Below are experts of layer 9 (counted from 0) of a mixture-of-experts language model. Rows are named router (the router's row for the expert), gate (a neuron's input weights, with its number), up (a neuron's input weights, with its number) and show model dimensions 0-159. Each number is 50 + 12 x the weight over its row's rms, rounded and kept within 0 to 99.
After each expert's rows: a language model's description of what the expert responds to. This comes from a sample of Wikipedia text that the model never trained on.

# expert 33
router:63 59 37 52 55 52 45 52 54 49 35 60 48 41 43 64 57 62 38 63 39 60 69 56 60 47 48 53 57 26 61 56 49 55 56 31 55 47 48 43 37 52 37 31 42 39 48 66 63 37 51 39 56 47 48 71 32 41 38 39 49 61 36 53 52 61 58 48 48 66 75 58 61 44 32 54 58 63 31 65 74 77 50 68 51 56 31 99 41 46 74 28 49 24 66 54 52 47 56 48 64 63 37 37 44 65 38 57 55 49 61 33 35 30 36 48 55 35 54 36 53 55 60 54 43 61 43 39 49 44 62 49 47 56 45 60 53 49 35 47 46 49 48 48 48 27 48 48 46 31 31 62 26 54 45 35 63 56 50 41
gate6:50 63 58 36 52 29 35 63 39 43 63 33 55 54 50 31 58 59 49 47 46 47 30 66 51 50 55 44 52 58 75 53 35 47 57 41 41 66 70 24 52 57 28 40 62 68 38 52 60 39 41 46 41 31 58 46 34 52 33 79 50 48 27 56 74 43 39 58 53 50 58 34 55 57 47 48 65 70 47 41 21 44 47 50 40 47 35 57 56 50 51 40 64 40 51 49 45 70 31 65 53 52 42 44 40 69 63 71 47 42 66 18 26 32 35 56 33 34 39 51 41 67 41 58 45 58 37 56 43 44 79 54 55 66 56 43 61 58 46 51 39 37 61 70 45 62 46 45 67 60 54 58 49 54 59 33 57 43 53 54
up6:57 51 53 56 56 42 70 44 21 31 40 72 31 66 35 43 58 47 51 32 49 46 37 27 41 61 48 39 49 49 47 54 57 74 68 64 47 53 51 41 70 47 57 43 67 16 41 46 41 56 49 63 45 59 51 47 50 61 40 64 57 35 60 71 55 50 41 62 35 49 49 53 58 49 38 69 49 54 71 25 42 63 56 54 38 45 47 49 39 62 46 55 58 50 41 54 51 32 79 40 51 72 40 60 27 49 43 75 74 50 45 43 32 36 57 47 63 41 60 51 59 32 49 32 53 38 30 46 69 43 52 49 64 56 42 60 43 69 38 68 40 40 68 57 35 51 51 46 48 79 51 41 66 46 35 52 59 48 39 36
It responds to: D-related word pieces

# expert 29
router:62 65 23 60 58 52 50 49 48 48 53 52 46 60 52 47 58 62 45 50 49 66 44 53 60 50 44 66 52 39 54 63 37 58 60 65 66 57 32 38 33 53 29 30 39 31 66 47 34 42 30 54 44 47 60 63 13 36 31 41 36 77 43 43 54 66 45 44 32 77 64 74 43 42 51 54 40 54 32 34 76 49 62 57 53 53 52 77 43 45 50 51 35 44 64 67 33 57 37 57 49 78 49 67 38 44 39 62 50 28 58 31 53 34 28 51 65 36 43 35 56 56 49 45 50 54 48 57 50 55 49 54 32 58 40 50 60 53 49 56 41 38 49 55 58 50 59 55 36 39 42 43 68 46 60 37 55 70 72 47
gate0:46 66 48 60 45 69 41 52 52 51 52 36 69 72 57 40 46 48 45 36 35 60 60 62 52 34 31 70 75 65 45 45 42 49 51 47 44 46 49 43 35 64 58 55 62 56 77 36 58 47 44 56 50 38 46 37 26 44 40 35 53 45 22 57 46 54 30 42 42 83 58 61 56 27 43 38 41 47 64 60 60 43 65 47 42 35 59 54 75 68 62 62 42 40 47 54 35 32 48 54 45 64 49 43 42 75 21 45 52 71 45 26 58 30 58 54 53 44 40 31 39 43 37 56 64 45 39 55 50 46 67 73 52 43 37 51 61 63 58 47 68 40 51 52 59 36 59 68 33 51 47 40 61 31 46 32 41 52 50 54
up0:34 42 81 35 23 56 39 61 46 54 47 55 44 44 35 38 34 58 49 55 50 60 41 53 42 58 70 58 40 37 61 40 47 69 59 38 57 52 50 63 65 58 43 49 53 65 41 58 37 44 39 73 44 62 55 73 45 57 59 60 57 51 53 51 53 48 59 63 69 44 47 36 57 51 68 54 67 44 63 60 59 67 51 50 47 43 66 45 36 44 60 43 41 23 48 61 47 60 50 82 51 36 52 47 37 41 67 53 29 27 53 47 60 37 51 61 29 65 43 54 59 64 35 38 45 45 49 30 33 20 44 61 76 66 63 23 54 46 53 82 42 55 45 42 62 56 51 35 65 37 54 62 35 46 51 51 34 53 38 61
It responds to: Word-final name endings

# expert 12
router:47 72 29 57 52 63 43 56 66 52 40 66 45 64 49 41 44 33 54 59 61 47 42 60 69 48 46 53 54 42 50 51 35 54 61 55 60 47 62 35 46 54 51 41 43 18 36 68 37 38 60 65 42 50 60 55 19 35 46 44 55 72 36 59 50 53 54 49 66 49 43 70 50 46 38 69 61 52 41 50 43 52 65 54 59 52 65 73 44 51 50 46 54 36 52 52 25 60 30 53 54 74 40 37 53 57 40 52 38 24 58 48 50 40 25 33 52 54 48 23 42 42 54 73 58 43 39 59 42 52 65 42 66 49 32 63 69 26 39 40 54 22 54 64 54 29 56 67 37 50 42 61 45 50 37 31 45 37 67 60
gate1:66 61 50 61 46 46 57 59 51 43 57 76 15 48 46 47 51 53 40 33 45 85 58 19 54 44 50 43 36 48 53 66 47 54 43 52 49 87 49 55 75 71 41 43 31 55 54 63 53 62 39 51 47 71 46 63 52 56 43 34 40 61 72 62 66 52 45 41 61 62 38 52 52 60 33 47 46 40 20 54 43 49 53 28 47 55 49 59 51 54 43 60 44 32 55 58 63 55 58 54 27 58 67 41 55 65 18 55 53 37 59 26 58 47 34 48 62 50 52 56 52 55 37 62 58 44 36 36 42 37 47 57 58 53 35 47 48 57 47 64 46 42 34 67 53 43 67 65 46 43 56 67 42 52 60 32 36 53 65 62
up1:47 46 34 60 40 42 59 44 44 24 66 65 56 58 77 49 34 37 61 29 51 54 56 30 45 57 38 46 61 65 52 63 76 63 45 74 54 31 61 47 54 63 71 70 55 28 43 56 59 58 60 57 53 38 43 63 56 38 42 56 48 51 69 50 60 45 42 55 55 44 54 48 56 45 47 52 39 62 35 33 38 44 67 45 22 42 31 45 47 56 43 44 49 48 44 45 67 45 45 35 60 57 54 61 50 46 36 38 61 44 30 54 57 33 65 83 45 47 49 68 79 47 63 35 61 48 51 43 59 37 45 43 42 50 40 38 44 53 52 65 42 58 42 32 53 71 54 69 25 48 66 64 43 68 74 61 42 39 58 33
It responds to: Digits in tables

# expert 63
router:43 79 37 61 44 60 23 55 64 58 35 49 55 60 30 48 59 48 49 54 40 48 50 49 74 57 54 51 44 39 55 60 42 63 31 79 57 63 50 35 32 50 43 36 51 42 48 43 37 26 64 70 46 37 61 47 36 35 29 42 53 82 32 42 31 67 52 46 61 52 64 54 53 59 44 34 52 66 33 51 62 48 51 54 72 43 56 76 35 53 38 44 37 40 61 67 37 68 44 52 59 58 49 50 34 53 55 52 53 44 57 37 40 22 39 45 62 58 72 38 66 62 39 52 44 56 49 43 53 46 66 65 48 62 36 50 59 39 51 34 50 35 44 45 43 32 66 43 36 59 36 68 56 46 39 41 42 58 73 42
gate0:41 64 53 43 45 37 43 51 67 64 39 35 30 53 50 39 62 51 51 63 61 61 45 59 80 49 38 59 64 42 54 30 43 35 44 38 51 39 34 47 37 29 73 30 50 45 47 50 36 63 35 52 55 52 72 53 38 31 58 48 47 64 33 69 28 30 66 35 50 59 73 61 51 61 39 50 47 39 63 61 59 51 36 73 52 55 43 49 60 37 47 56 49 40 61 37 62 42 54 45 59 69 63 54 60 59 25 37 34 61 51 42 39 51 50 54 63 65 78 49 45 62 49 63 46 51 53 70 50 41 60 59 29 57 73 56 58 43 56 20 63 61 37 66 41 46 58 67 28 53 49 42 61 32 37 63 46 39 52 47
up0:47 49 54 49 64 53 47 33 56 56 44 51 24 69 48 50 80 57 34 52 61 46 60 39 43 64 33 77 61 51 35 32 64 60 52 55 47 52 46 58 41 36 64 43 51 31 50 61 41 64 75 35 55 30 35 46 38 32 66 38 74 37 79 70 49 54 53 47 58 64 61 45 34 37 54 45 46 61 46 43 62 47 41 64 61 47 42 48 65 74 51 41 70 59 44 58 28 26 47 60 48 28 38 38 52 58 50 49 31 51 67 67 48 60 42 63 45 43 46 80 47 52 53 55 59 50 48 77 52 47 31 63 29 53 59 70 62 36 43 48 54 57 55 47 47 60 50 50 44 37 31 41 47 43 48 43 48 59 46 71
It responds to: Digits in numbers

# expert 54
router:44 59 37 53 30 46 36 27 63 56 59 62 52 64 51 36 47 43 50 50 51 61 45 73 65 67 57 54 48 34 79 67 41 45 61 50 59 49 46 29 23 47 43 34 38 30 45 54 35 37 37 64 54 19 67 60 33 34 40 29 38 62 43 54 49 54 56 42 44 54 72 65 60 45 46 48 64 47 43 54 56 35 58 74 53 42 52 70 58 45 49 29 42 41 62 49 38 51 41 68 67 59 50 47 48 56 49 47 26 29 53 37 39 33 45 60 35 63 70 42 55 69 61 62 42 51 55 61 49 43 70 62 44 51 54 66 60 49 32 60 36 41 41 67 53 26 68 76 41 48 48 52 44 49 39 51 56 44 52 33
gate0:57 42 50 57 50 60 40 53 34 13 54 68 45 88 59 59 45 55 59 00 55 66 49 37 39 47 35 56 62 49 72 82 39 69 53 55 44 40 60 48 49 40 41 40 51 41 50 51 40 43 29 63 51 40 37 59 49 56 34 54 26 68 66 29 57 69 41 67 43 53 65 57 56 33 43 50 46 48 38 47 27 47 62 72 65 45 41 54 55 39 40 60 36 45 55 51 67 43 46 71 59 42 59 68 59 47 40 55 53 30 59 43 61 35 42 47 45 46 39 52 46 56 58 37 52 45 47 45 31 50 50 52 50 54 42 62 68 65 43 63 48 38 45 50 49 40 65 35 63 65 39 43 47 52 35 54 52 49 42 48
up0:59 34 50 56 59 43 46 47 61 54 49 55 48 68 57 64 52 43 65 44 71 37 46 51 63 57 25 46 56 50 53 56 53 38 45 52 45 25 61 26 60 31 32 50 66 37 38 50 45 51 41 81 45 45 51 42 64 59 39 50 48 65 48 58 57 43 61 37 44 49 77 53 46 38 45 76 52 57 42 68 28 27 30 67 55 53 67 46 54 57 59 43 52 44 54 48 46 41 43 56 64 37 39 56 60 49 29 49 48 47 52 48 42 48 56 42 19 59 74 40 35 37 53 45 52 29 47 48 43 47 69 60 57 42 67 89 74 69 41 59 69 43 51 58 52 49 56 60 44 64 55 13 48 53 47 69 51 46 35 51
It responds to: Numbers in prose

# expert 49
router:34 70 41 57 47 60 63 54 44 54 44 56 46 66 46 51 73 38 28 56 62 45 58 65 55 52 50 51 29 43 43 50 22 58 36 61 44 65 32 38 38 52 22 35 62 44 44 43 39 30 71 52 74 36 59 61 16 43 42 48 55 49 52 45 43 54 43 46 41 73 60 52 60 35 55 39 51 42 39 65 48 49 64 61 60 44 54 87 46 47 66 46 34 35 44 62 46 54 43 69 70 55 54 33 50 62 48 62 42 30 68 50 48 42 31 49 30 49 58 44 59 58 54 67 52 53 53 30 46 53 62 58 62 52 33 77 74 44 47 48 45 55 55 47 50 35 67 20 58 55 35 55 42 52 40 37 53 54 54 54
gate0:50 56 37 37 56 42 61 60 52 63 38 47 62 45 45 57 45 50 52 60 50 43 60 63 68 50 30 28 50 52 40 63 49 49 64 34 51 55 26 36 41 46 36 63 38 60 61 44 60 44 00 63 52 45 36 47 51 42 46 46 57 74 58 41 44 48 70 71 51 53 30 53 43 79 51 53 50 50 64 53 42 54 49 65 67 34 46 62 59 32 46 42 31 53 60 34 28 61 43 59 48 53 34 65 53 41 41 55 29 42 70 51 33 41 54 53 45 40 53 41 40 60 51 55 58 58 39 38 33 39 41 58 59 56 72 46 64 68 64 74 31 33 35 60 59 37 49 46 50 45 57 71 33 52 40 42 65 36 59 62
up0:35 49 78 48 28 26 57 57 29 51 49 60 56 49 56 38 68 38 53 78 44 39 48 65 59 66 28 22 37 56 55 80 53 32 48 66 63 43 47 42 54 48 48 38 57 58 34 45 44 58 44 39 69 62 45 34 65 40 55 43 57 40 60 53 46 50 61 64 47 40 35 56 50 42 31 50 54 57 65 47 47 46 49 33 32 58 53 49 53 60 51 40 53 67 54 49 47 45 59 41 64 36 61 64 37 39 32 37 54 35 39 66 39 52 63 49 42 41 54 42 70 48 62 63 57 53 57 30 22 32 60 63 53 49 53 55 38 39 60 47 43 56 50 36 41 62 30 41 52 33 75 70 51 58 56 74 24 52 73 52
It responds to: Final digits of years

# expert 30
router:40 56 33 62 46 56 60 50 57 56 45 56 63 56 47 38 64 36 42 36 45 59 52 56 51 53 35 60 49 41 55 55 23 66 71 60 55 74 57 28 43 45 40 27 41 43 56 60 38 35 55 59 35 47 70 44 36 36 50 47 47 83 52 61 57 50 46 36 49 81 61 59 58 39 49 45 45 57 32 57 54 54 60 30 73 64 43 79 56 55 61 32 24 53 46 58 35 65 32 59 55 53 41 45 55 51 52 50 43 37 63 48 57 37 42 39 51 53 64 42 67 42 48 28 46 58 56 46 56 51 52 69 40 64 66 40 72 47 60 41 21 33 41 68 57 27 51 41 28 53 42 71 40 40 47 36 50 57 63 48
gate0:51 36 66 43 57 37 62 41 48 59 67 38 41 56 41 36 50 48 52 75 53 56 62 54 58 62 22 54 46 54 35 71 41 66 35 52 68 55 42 28 54 52 40 41 72 70 42 45 54 38 48 85 33 67 75 45 62 52 49 40 54 74 48 39 41 61 58 50 42 42 55 40 40 49 20 45 35 75 50 34 45 47 40 51 40 55 62 59 51 38 52 29 49 51 41 41 23 43 40 62 54 74 57 61 49 68 58 36 64 61 50 55 35 39 64 54 49 71 61 35 71 49 46 43 49 42 48 65 48 43 31 50 48 46 58 48 56 40 60 33 59 55 63 52 68 65 51 60 28 68 55 57 35 47 50 53 41 31 59 43
up0:60 66 46 56 19 55 23 53 67 31 40 66 55 49 73 54 56 61 43 15 50 44 42 51 35 34 76 57 64 44 69 26 57 42 56 63 51 54 49 67 60 30 55 48 47 55 58 63 76 41 56 30 40 40 23 43 46 40 50 49 60 30 57 47 64 50 49 47 54 57 59 69 47 59 63 47 58 47 59 37 64 46 53 39 71 56 52 40 45 72 42 63 59 42 57 69 46 57 59 37 53 39 52 40 47 44 51 45 42 45 31 53 60 72 52 41 77 21 44 55 50 55 61 43 61 51 45 13 64 54 58 55 69 49 44 38 36 48 44 59 53 42 57 49 39 39 58 37 47 34 47 55 60 48 52 42 44 56 41 46
It responds to: Word ending er

# expert 35
router:57 48 23 48 51 59 45 42 52 55 53 60 56 58 43 41 54 27 35 58 45 64 44 60 73 61 58 41 54 23 60 50 28 40 74 39 66 77 49 30 50 62 39 54 39 59 56 59 25 45 55 66 38 42 57 58 23 32 43 43 49 73 47 49 37 53 49 49 55 78 47 56 62 57 60 40 62 50 53 46 56 63 50 62 58 52 36 77 29 41 65 64 38 57 53 53 45 60 28 60 50 69 36 36 52 37 43 45 42 56 50 37 44 46 19 60 52 61 52 47 42 64 50 49 43 44 34 79 52 31 62 60 29 55 53 48 58 50 32 37 40 28 48 49 75 29 51 36 41 47 47 59 54 45 59 46 42 58 57 52
gate0:40 51 48 33 52 43 61 47 43 68 60 67 55 68 72 52 60 50 44 49 63 40 55 46 63 58 70 53 69 41 71 55 54 52 53 47 58 61 30 52 60 51 58 53 77 63 59 62 55 36 52 67 39 43 39 74 31 34 25 34 46 50 43 54 46 42 39 36 70 49 61 58 63 52 62 40 47 61 35 73 56 44 51 61 59 58 35 45 40 26 54 29 42 50 63 41 44 26 50 64 43 57 36 32 58 57 41 50 37 59 44 51 49 49 52 66 26 60 45 17 49 65 29 45 29 33 42 59 45 38 48 48 24 56 37 40 75 59 37 38 43 52 32 55 65 51 73 70 44 62 55 58 48 44 55 47 48 50 53 56
up0:51 54 55 48 59 52 53 45 28 36 24 52 61 58 58 46 59 59 59 50 52 39 29 67 28 48 54 62 44 66 34 63 37 63 15 51 25 48 74 43 42 31 49 59 46 58 45 30 53 50 38 41 58 49 50 45 57 59 52 54 40 58 65 46 40 54 59 50 44 58 53 57 59 48 36 59 52 62 36 24 52 69 41 29 39 43 66 55 67 37 54 48 76 42 65 46 67 45 51 40 63 44 63 52 61 30 61 71 50 62 67 36 44 35 31 50 50 57 73 48 61 40 67 23 53 51 55 44 52 78 60 39 61 29 46 60 56 56 43 45 53 51 45 52 28 48 58 32 67 48 56 38 39 34 37 49 64 65 63 37
It responds to: Plural nouns and up

# expert 23
router:49 59 53 49 55 66 44 52 51 42 38 44 63 63 44 55 56 30 32 66 47 49 57 57 52 73 35 35 42 48 77 52 60 62 61 48 40 65 40 36 49 50 43 28 43 42 55 43 39 48 53 53 59 30 51 54 14 28 59 60 71 47 45 33 57 54 46 46 60 66 48 58 62 57 48 48 58 48 54 60 79 50 58 60 66 29 40 96 58 50 64 56 65 52 48 48 34 70 53 61 46 58 39 63 64 49 47 58 38 40 51 31 37 38 28 30 42 45 64 61 65 49 54 59 40 45 53 66 59 39 58 59 36 47 46 42 45 30 28 47 28 41 42 49 55 36 60 64 42 42 33 47 35 30 50 34 54 45 55 59
gate0:41 65 45 72 43 50 76 58 48 44 75 73 70 46 47 29 37 45 28 59 52 74 37 52 45 63 47 40 22 29 54 34 33 67 40 62 35 50 59 45 49 57 50 58 37 51 58 45 43 35 68 30 49 50 47 62 48 53 47 50 58 52 42 53 54 43 42 61 41 67 51 27 24 41 58 51 56 28 53 71 51 32 57 72 42 50 51 50 48 62 39 65 55 43 31 72 49 49 42 65 51 42 51 43 34 62 57 70 56 58 53 46 57 54 47 60 52 59 46 62 55 43 29 39 33 58 51 53 31 67 62 54 62 69 73 40 54 69 52 55 28 27 52 47 36 30 50 67 52 59 44 47 46 44 50 52 69 60 47 40
up0:64 58 41 46 70 50 49 47 40 50 17 45 60 52 39 54 73 33 43 48 42 60 44 41 47 73 50 63 43 36 53 50 56 69 49 56 41 33 45 31 37 76 63 52 53 31 64 57 31 47 33 37 36 57 76 60 52 43 54 43 41 44 32 16 43 46 65 50 60 34 71 56 22 36 55 53 49 39 44 44 38 48 68 50 56 58 48 52 29 50 72 63 59 72 35 53 42 54 56 59 51 59 65 56 47 46 52 63 53 52 47 58 61 45 28 46 47 46 35 49 65 44 51 41 31 75 61 35 49 31 58 58 45 55 61 68 39 70 59 50 44 59 59 51 41 29 28 57 41 62 51 37 61 53 66 60 56 68 50 45
It responds to: Mid-word pieces, en/w

# expert 17
router:40 55 35 60 49 54 36 49 38 49 46 60 63 57 37 79 52 52 41 52 40 57 38 59 65 46 56 59 44 41 37 46 33 74 63 54 60 57 41 44 35 38 50 39 24 39 65 49 44 45 55 39 51 34 53 46 37 20 31 27 53 80 62 31 55 51 50 40 47 60 72 55 63 61 52 46 48 44 44 31 60 47 75 68 67 39 50 90 52 41 55 61 33 43 53 55 38 48 39 52 56 79 66 50 56 57 61 50 52 28 58 34 46 39 36 69 53 47 37 62 52 54 34 36 44 47 40 38 57 47 48 47 37 56 35 49 49 52 41 42 50 28 41 54 56 38 48 55 73 52 39 66 73 31 46 54 71 54 62 53
gate0:48 45 70 63 37 68 51 58 33 49 61 30 51 41 50 45 28 53 54 37 26 27 44 57 48 73 40 43 47 45 49 41 48 43 71 44 49 49 37 59 65 61 57 42 44 43 69 39 56 60 52 62 50 56 34 58 44 74 46 44 83 59 51 58 61 55 56 69 24 58 51 62 56 55 70 62 71 60 37 50 41 58 45 65 34 41 49 60 60 15 71 33 27 38 42 27 68 41 43 64 40 42 44 64 31 42 44 74 49 42 40 54 66 41 55 37 54 60 48 49 47 37 45 65 59 41 58 46 28 40 52 58 67 58 51 50 45 40 58 61 60 41 21 48 61 45 52 58 50 45 58 52 47 46 59 32 42 33 53 58
up0:32 65 54 55 38 52 68 45 58 41 59 49 52 38 38 66 50 52 71 55 52 41 61 58 35 55 64 52 67 54 47 42 57 54 76 73 51 61 44 57 48 56 55 32 65 43 68 41 55 65 31 40 69 37 55 38 37 52 43 43 69 66 44 36 42 34 51 49 57 59 63 58 57 38 50 61 69 40 52 53 69 66 55 40 53 38 24 45 43 19 44 49 61 47 54 50 52 27 41 46 75 44 46 55 28 60 52 68 59 46 44 50 42 35 55 47 69 54 48 39 70 51 49 40 49 68 18 44 54 62 35 66 57 65 32 65 64 56 28 46 47 36 44 47 40 45 34 56 58 60 22 47 31 39 45 31 36 40 65 45
It responds to: Proper name second words

# expert 7
router:55 65 24 55 50 57 45 68 68 64 48 45 40 57 61 50 48 33 47 56 53 59 61 59 70 49 59 58 41 41 64 58 38 58 77 40 45 71 61 24 30 47 35 38 41 32 39 52 48 47 51 72 54 41 60 63 07 45 42 51 54 69 47 44 54 55 34 38 57 59 46 55 66 50 36 42 56 52 41 67 54 43 68 54 56 40 33 75 33 52 54 37 39 25 62 61 50 57 32 55 55 68 44 53 62 50 45 68 35 30 56 50 46 33 35 49 37 47 67 35 61 62 43 57 52 46 52 41 50 36 61 48 61 62 54 49 67 38 42 40 53 40 41 41 57 36 64 56 39 53 28 55 29 46 37 36 39 44 74 38
gate1:55 63 38 46 59 54 50 50 48 57 61 41 34 34 50 53 32 63 52 56 51 39 61 78 43 62 80 56 55 56 63 53 58 40 45 61 41 40 60 50 73 43 55 38 45 61 35 56 37 43 34 47 46 46 60 50 45 46 51 42 44 40 38 44 59 57 32 40 41 56 67 58 70 20 26 53 49 56 49 64 47 34 60 57 34 73 39 59 59 57 59 36 53 16 57 55 74 49 65 62 57 57 43 41 70 56 51 26 54 36 47 40 72 53 55 41 22 58 63 26 35 49 49 51 46 28 65 36 49 29 44 41 44 56 64 46 54 48 55 48 55 55 48 76 46 37 76 43 32 35 44 60 36 57 36 53 66 48 43 39
up1:43 40 42 31 47 56 60 38 49 53 39 52 44 62 54 58 61 43 63 43 37 49 21 24 65 25 42 65 50 39 70 24 76 72 63 56 67 56 57 61 35 50 54 40 49 29 54 49 66 56 76 47 58 55 57 46 61 54 39 39 25 43 62 61 33 66 41 58 69 45 53 39 54 57 34 32 40 42 32 19 62 50 26 35 63 43 59 46 41 46 64 42 54 64 51 54 58 45 47 41 54 65 67 48 52 53 54 57 50 45 39 46 55 35 68 42 65 59 62 68 60 39 42 48 58 25 52 65 64 54 70 58 58 35 41 54 54 36 54 39 50 53 60 35 38 52 35 56 36 55 53 44 71 44 35 50 47 38 69 52
It responds to: Digits in sports tables

# expert 48
router:53 80 24 56 49 65 39 51 54 42 64 60 45 57 44 37 69 36 56 49 42 31 46 51 62 58 46 67 29 37 58 57 43 53 60 57 39 52 32 38 31 59 35 36 31 57 78 67 49 37 48 53 54 35 69 41 18 57 54 33 43 55 42 48 55 57 45 36 49 70 49 39 44 30 50 45 57 67 36 36 56 51 66 49 38 52 50 90 60 35 56 49 46 57 65 58 49 61 59 58 61 50 48 59 40 66 45 39 60 46 69 18 43 53 45 36 51 43 35 44 61 55 45 54 68 62 42 37 37 41 68 55 57 56 56 59 62 60 33 54 50 43 56 54 61 43 56 68 42 61 41 53 45 45 43 21 67 37 43 41
gate6:52 64 29 50 42 45 36 66 64 71 37 63 47 60 59 51 50 48 49 61 29 59 37 49 54 33 61 53 41 58 63 68 52 52 59 48 66 67 58 65 34 35 61 38 39 60 72 47 48 57 66 45 59 25 57 47 30 55 46 44 54 46 36 51 37 70 57 52 67 67 48 70 55 39 47 45 75 40 57 28 40 57 52 33 57 43 55 52 54 48 65 39 64 24 58 46 48 41 31 64 51 60 52 29 56 56 70 68 35 41 50 49 62 65 51 59 47 46 70 42 25 43 54 50 45 38 62 44 37 25 54 56 47 40 62 66 43 43 31 26 54 62 51 36 27 54 47 57 59 21 37 39 53 51 33 55 40 50 31 37
up6:52 45 48 60 54 51 43 24 56 75 56 45 40 43 73 51 60 53 57 49 43 76 42 67 60 60 49 40 41 72 41 63 55 50 55 57 62 36 56 45 56 49 45 56 58 61 50 36 54 66 75 71 51 50 46 57 41 52 53 67 39 45 53 53 36 68 48 59 61 33 22 55 49 58 62 51 57 61 56 51 27 27 33 47 58 38 47 44 46 41 44 57 67 31 22 59 46 63 47 29 47 28 75 33 46 43 47 55 51 62 43 49 43 49 41 58 25 47 66 59 64 60 22 52 54 28 68 60 44 28 48 45 55 52 46 36 62 48 39 60 54 50 29 47 37 43 65 66 47 35 37 41 36 33 41 52 26 54 39 29
It responds to: Middle word syllables

# expert 27
router:54 70 31 46 60 56 49 31 53 66 34 58 39 57 39 63 59 30 44 61 59 58 38 67 67 57 45 45 41 38 49 56 34 54 67 52 59 61 55 40 38 60 13 29 34 55 63 73 29 28 43 46 53 54 66 68 38 41 53 41 56 77 50 48 56 45 62 43 58 57 51 47 59 56 39 43 52 50 52 37 52 46 53 70 55 43 55 96 56 45 46 38 46 46 37 52 24 68 51 48 51 52 63 52 55 46 61 58 47 48 68 42 47 28 35 40 63 47 65 43 70 57 58 67 62 44 47 52 53 66 67 51 49 51 54 53 46 28 43 60 56 41 36 39 55 31 48 39 36 50 26 65 53 33 36 38 40 33 47 50
gate0:38 45 67 53 58 40 37 77 66 69 68 40 71 40 45 42 36 62 48 64 38 58 46 49 39 54 57 43 34 41 51 62 41 53 62 57 38 68 52 60 49 49 47 59 45 41 60 49 38 47 55 51 33 59 66 20 41 42 61 60 43 62 54 61 38 40 39 43 56 65 50 51 37 66 46 45 55 51 83 56 59 69 66 52 59 39 46 27 50 39 52 65 59 39 40 49 38 66 33 26 44 58 47 73 50 48 68 48 54 54 44 30 49 48 26 46 61 54 43 53 39 56 40 36 53 47 35 45 38 52 70 58 65 84 58 61 34 66 47 32 54 45 60 70 47 47 52 50 73 26 32 38 48 52 59 25 41 38 46 50
up0:66 55 49 53 39 16 44 54 46 43 39 63 54 48 62 54 55 60 78 36 34 52 57 54 45 55 60 44 52 48 41 59 35 63 37 56 55 37 47 59 68 45 58 29 45 42 57 63 58 38 49 50 38 58 47 65 35 47 65 47 52 54 80 46 28 39 33 53 61 42 59 37 62 57 30 57 46 43 54 49 67 40 73 66 47 41 18 49 59 23 39 69 58 47 52 67 74 30 75 60 55 62 50 64 59 38 69 51 47 57 29 44 65 63 45 30 53 50 51 62 59 58 50 40 54 65 40 38 45 69 65 23 37 49 42 52 29 53 37 49 64 38 32 54 64 34 42 36 49 58 40 51 53 57 58 41 58 44 38 57
It responds to: Second piece after capital

# expert 5
router:40 39 44 67 52 40 37 50 43 45 44 56 44 65 61 49 43 37 54 57 53 55 53 63 63 42 63 64 38 47 50 72 35 62 71 51 38 69 40 31 34 59 26 42 46 29 54 59 27 55 61 29 52 38 58 47 25 23 48 41 53 63 50 46 62 68 33 54 53 57 59 72 69 57 50 36 72 42 37 56 45 35 59 73 63 63 57 89 53 40 45 36 47 47 56 45 35 52 25 45 51 66 55 41 43 71 44 63 38 44 75 39 44 38 42 50 61 56 46 36 57 62 41 49 44 39 62 65 37 51 61 51 51 58 58 54 54 50 32 37 32 46 44 53 44 51 62 61 46 54 36 58 59 22 61 42 56 50 61 33
gate0:28 59 50 56 47 55 48 43 36 47 37 49 40 49 46 60 76 43 40 43 51 76 51 60 58 53 52 55 42 37 42 54 31 41 62 63 85 36 52 24 37 63 56 59 48 31 34 51 46 57 64 48 46 35 59 53 26 42 44 60 35 39 47 44 49 47 36 48 50 61 44 51 65 57 28 45 49 44 63 58 46 40 30 58 49 52 63 65 31 38 48 54 34 56 59 52 71 75 44 33 35 73 51 33 64 34 45 62 49 35 62 69 39 58 52 45 69 58 57 61 67 45 65 51 87 32 52 53 41 58 54 33 59 24 58 57 45 34 51 49 51 35 34 60 37 46 30 63 41 55 47 43 53 40 60 65 56 63 47 40
up0:67 50 48 32 53 64 55 39 54 55 69 41 48 56 48 54 68 31 41 62 49 45 71 35 49 59 41 75 50 65 52 42 74 54 23 60 39 35 36 45 39 35 51 55 53 54 36 58 49 66 54 55 51 43 68 48 45 64 49 51 44 49 46 52 43 67 28 50 44 55 47 61 41 48 54 65 63 52 59 34 52 45 27 56 46 47 60 59 41 53 45 25 68 47 54 37 34 49 49 62 62 55 25 35 44 47 44 33 36 64 59 81 34 45 50 50 48 55 33 48 32 27 79 55 48 52 65 62 52 26 46 86 45 43 75 36 55 48 44 65 41 57 58 49 40 48 44 63 62 63 50 36 22 51 47 55 58 58 37 49
It responds to: Word-initial consonant pieces